From a checkpoint of a small mixture-of-experts model trained on Wikipedia: 559M tokens, 4360 steps.
Below are experts of layer 3 (counted from 0) of a mixture-of-experts language model. Rows are named gate (a neuron's input weights, with its number), up (a neuron's input weights, with its number) and show model dimensions 0-63. Each number is 50 + 12 x the weight over its row's rms, rounded and kept within 0 to 99.
Before each expert's rows: "comes after" lists some tokens at least twice as common just before its tokens as in all text. This comes from a sample of Wikipedia text that the model never trained on. Tokens count by the router's weight.

# expert 24
comes after: "\n", ")", " ", ") ", "\n  ", "6 "
gate3:39 42 45 82 65 59 45 52 61 79 35 53 52 34 50 56 44 53 52 47 54 49 53 38 53 63 58 66 78 44 53 39 69 54 61 40 43 51 45 34 58 50 64 46 52 62 39 53 58 35 48 49 59 41 43 62 46 50 53 40 39 52 35 64
up3:43 45 72 58 43 30 59 51 24 37 30 61 79 30 50 45 52 54 37 65 45 60 37 70 58 35 45 47 68 54 39 60 55 53 52 69 58 47 58 57 63 57 42 39 46 61 66 37 57 68 56 42 44 37 47 45 47 58 58 49 56 46 89 32

# expert 19
comes after: "of ", "in ", "as ", "to ", "from ", "by "
gate13:48 34 59 40 39 27 66 59 54 69 45 60 50 26 48 60 35 54 42 57 42 49 38 44 37 46 39 43 40 54 48 34 60 53 41 56 46 67 59 36 54 55 82 55 60 59 43 56 30 53 45 58 41 39 59 37 65 90 46 46 39 57 37 69
up13:37 36 55 66 58 58 40 33 38 35 54 38 55 53 52 36 56 39 67 35 54 35 47 53 55 47 44 50 61 48 62 68 45 53 52 53 59 42 37 48 31 59 30 71 30 53 61 53 49 72 42 56 55 65 53 56 34 56 42 50 65 56 73 57

# expert 6
comes after: "| ", "- ", "–", "He ", "; ", "("
gate0:50 58 71 40 20 61 49 55 40 46 54 48 53 47 49 43 57 58 44 56 26 61 69 31 43 37 51 36 42 33 48 41 70 58 46 46 32 55 31 41 60 48 69 49 44 47 48 53 46 42 65 36 28 49 48 62 52 46 54 49 17 58 48 61
up0:36 52 49 52 58 45 41 53 53 49 33 43 38 19 48 53 48 57 50 31 62 35 59 50 70 59 61 46 54 44 41 50 31 57 52 62 59 51 55 28 50 53 79 18 45 61 54 46 39 33 46 56 81 57 53 53 30 55 48 67 60 66 45 38

# expert 21
comes after: "- ", ": ", ", ", "the ", "United ", "("
gate0:42 41 58 43 34 54 46 60 53 58 63 57 55 45 30 35 61 49 57 62 26 60 47 25 43 64 60 42 42 41 49 39 56 71 59 58 51 61 44 44 59 70 70 54 46 41 60 61 17 39 59 41 36 41 44 49 61 52 56 48 39 57 48 46
up0:39 63 52 39 30 66 52 44 29 49 48 74 39 53 46 41 44 56 31 39 43 46 58 71 58 67 55 61 61 58 41 76 35 66 43 55 56 49 57 39 60 47 63 27 45 94 44 53 65 54 55 48 64 36 51 42 35 49 45 46 73 37 55 59

# expert 2
comes after: "| ", ".", "–", "==", ":", "|"
gate0:41 52 83 39 28 56 29 54 50 35 69 44 38 45 52 28 83 46 74 68 38 40 51 41 39 55 55 46 54 48 38 46 56 57 37 51 50 46 31 63 57 53 71 53 44 41 56 58 29 37 57 37 44 47 35 48 52 37 59 47 50 69 53 42
up0:38 58 37 29 51 55 38 64 34 69 47 60 40 50 46 61 44 38 59 28 57 45 49 61 59 66 54 38 65 56 58 68 34 69 42 38 52 47 60 55 57 22 65 28 69 80 29 47 52 42 46 49 66 59 61 61 46 67 28 47 62 52 51 44

# expert 17
comes after: "the ", "of ", "-", "'", "a ", "The "
gate3:31 75 37 52 51 53 37 62 63 52 35 46 66 35 33 57 49 40 35 29 53 34 65 35 60 54 53 66 45 51 49 32 49 67 47 56 46 41 46 46 36 42 46 43 56 59 29 46 49 35 51 47 73 44 42 62 59 40 62 47 34 55 16 30
up3:66 31 70 64 57 44 59 38 67 65 42 66 53 35 49 47 30 45 53 61 57 51 39 72 66 31 56 29 51 51 56 55 47 54 74 44 67 25 54 56 58 48 61 50 52 50 57 38 25 66 63 53 49 52 47 37 42 56 58 33 40 59 41 33

# expert 3
comes after: "\n\n", "=", "201", "200", "is ", "199"
gate3:41 51 40 60 43 80 24 45 39 51 44 57 64 43 63 58 53 45 47 48 38 43 54 63 73 46 36 77 58 65 44 57 48 48 45 83 39 40 47 28 53 55 58 45 63 61 24 46 39 26 49 52 63 38 42 48 57 41 49 67 56 36 15 48
up3:41 39 69 41 49 54 55 45 45 67 60 54 65 55 39 34 50 34 58 47 38 38 18 63 61 36 56 34 67 45 57 59 49 38 26 50 55 39 36 44 72 50 43 69 46 37 55 61 43 68 42 32 46 63 28 29 44 41 51 30 28 43 41 52

# expert 26
comes after: "|", "| ", "s", "es", ")", "a"
gate3:45 53 20 74 45 43 43 40 48 44 41 57 69 30 40 40 45 46 46 41 56 44 61 56 60 57 38 69 64 59 39 54 56 74 28 51 32 48 63 40 61 58 60 45 60 53 34 51 58 53 49 52 78 59 46 48 47 48 72 64 43 19 45 29
up3:45 61 68 50 52 36 59 39 52 55 56 52 68 39 43 43 35 38 45 49 45 52 32 63 62 30 43 39 58 46 36 48 69 66 38 36 42 57 65 44 71 63 48 58 69 39 63 41 42 55 51 51 38 41 47 49 55 58 69 44 54 41 67 41

# expert 15
comes after: "'", "and ", "of ", "a ", "for ", "s "
gate10:60 39 19 52 47 60 57 29 38 41 34 60 52 70 56 54 46 49 53 54 43 64 22 58 51 56 45 36 38 38 53 46 27 53 14 45 43 42 58 56 46 54 43 42 28 62 43 57 44 38 43 25 37 60 71 47 53 55 43 42 38 37 60 38
up10:67 35 56 36 51 38 51 53 58 42 52 25 66 40 49 40 57 40 77 53 32 49 40 57 41 37 49 54 42 32 35 27 57 33 69 40 14 49 55 60 52 55 78 59 40 36 42 29 50 63 55 24 66 47 34 51 41 61 55 46 54 54 28 48

# expert 14
comes after: "\n", ",", "0 ", "to ", "was ", "re"
gate0:63 47 70 61 32 41 45 55 64 52 51 53 71 45 54 34 51 56 63 56 19 68 53 38 44 50 41 47 24 40 44 38 44 64 53 42 46 49 57 41 48 72 60 52 39 32 54 54 43 60 60 59 34 46 39 62 67 44 52 42 30 48 51 52
up0:37 66 28 42 44 42 52 63 31 50 57 74 51 57 44 58 62 57 52 38 57 40 58 48 58 43 51 38 77 48 43 64 36 58 40 64 48 54 55 32 57 56 56 31 71 82 43 46 50 50 43 60 59 11 69 38 30 59 24 55 63 43 38 47

# expert 25
comes after: ", ", "in ", "(", ". ", "In ", "October "
gate0:29 50 54 40 32 43 50 38 39 38 69 51 65 59 35 32 64 48 63 59 38 56 46 50 45 39 38 32 43 40 48 47 57 50 54 57 33 61 37 60 54 65 57 61 47 43 48 62 26 43 63 44 23 57 58 55 57 46 46 40 25 58 52 56
up0:40 62 43 36 38 56 45 55 34 59 47 57 53 63 57 45 38 65 49 43 53 35 50 44 76 49 52 26 62 51 36 68 50 67 50 50 77 63 48 58 36 47 47 16 56 59 54 63 49 47 29 65 32 60 72 49 55 54 43 60 62 43 37 49

# expert 28
comes after: "==", ".", ". ", ", ", "===", "\n\n"
gate0:58 60 59 35 38 62 37 43 42 51 75 30 39 44 36 44 55 42 54 64 56 61 69 35 29 47 39 18 53 59 57 54 45 47 56 54 38 47 49 72 61 63 70 51 59 56 59 52 32 47 53 40 46 51 54 42 41 47 47 27 48 63 48 45
up0:46 50 40 50 29 32 65 54 38 52 37 47 41 63 33 64 40 28 57 41 39 48 45 42 50 56 51 37 49 37 40 59 41 51 39 45 61 54 55 31 19 46 75 24 53 70 42 57 58 36 36 65 50 39 51 66 44 47 45 55 61 49 37 45

# expert 9
comes after: "the ", "a ", ". ", "on ", "of ", "with "
gate0:56 60 76 36 23 32 34 46 49 46 46 42 64 42 46 36 67 34 47 58 21 54 45 25 43 52 50 51 45 38 30 50 54 65 39 45 32 63 38 64 51 76 69 50 51 65 33 56 39 38 44 53 49 36 48 49 64 52 64 70 42 40 72 38
up0:44 56 51 48 37 47 33 63 33 62 54 66 28 60 56 62 59 45 52 24 49 34 42 62 49 46 68 48 63 62 43 58 35 48 48 63 41 44 59 47 34 43 50 20 52 75 36 51 44 45 43 64 71 42 60 41 34 49 45 69 50 46 52 35

# expert 0
comes after: "|", "| ", "am", "ag", "ph", "or"
gate3:30 53 37 63 60 59 27 56 48 52 60 36 51 50 54 40 49 50 40 49 67 50 60 45 54 59 55 44 57 39 48 47 30 65 31 53 57 26 58 57 61 53 57 57 60 60 48 36 52 38 64 35 79 37 45 64 50 46 52 24 47 25 17 45
up3:59 26 58 33 45 31 47 42 52 52 56 64 60 41 39 50 46 46 70 58 45 62 29 61 56 48 53 38 73 58 64 48 43 68 71 57 44 59 53 49 60 74 62 57 43 55 57 62 60 89 48 48 45 45 34 46 37 32 59 47 36 44 60 37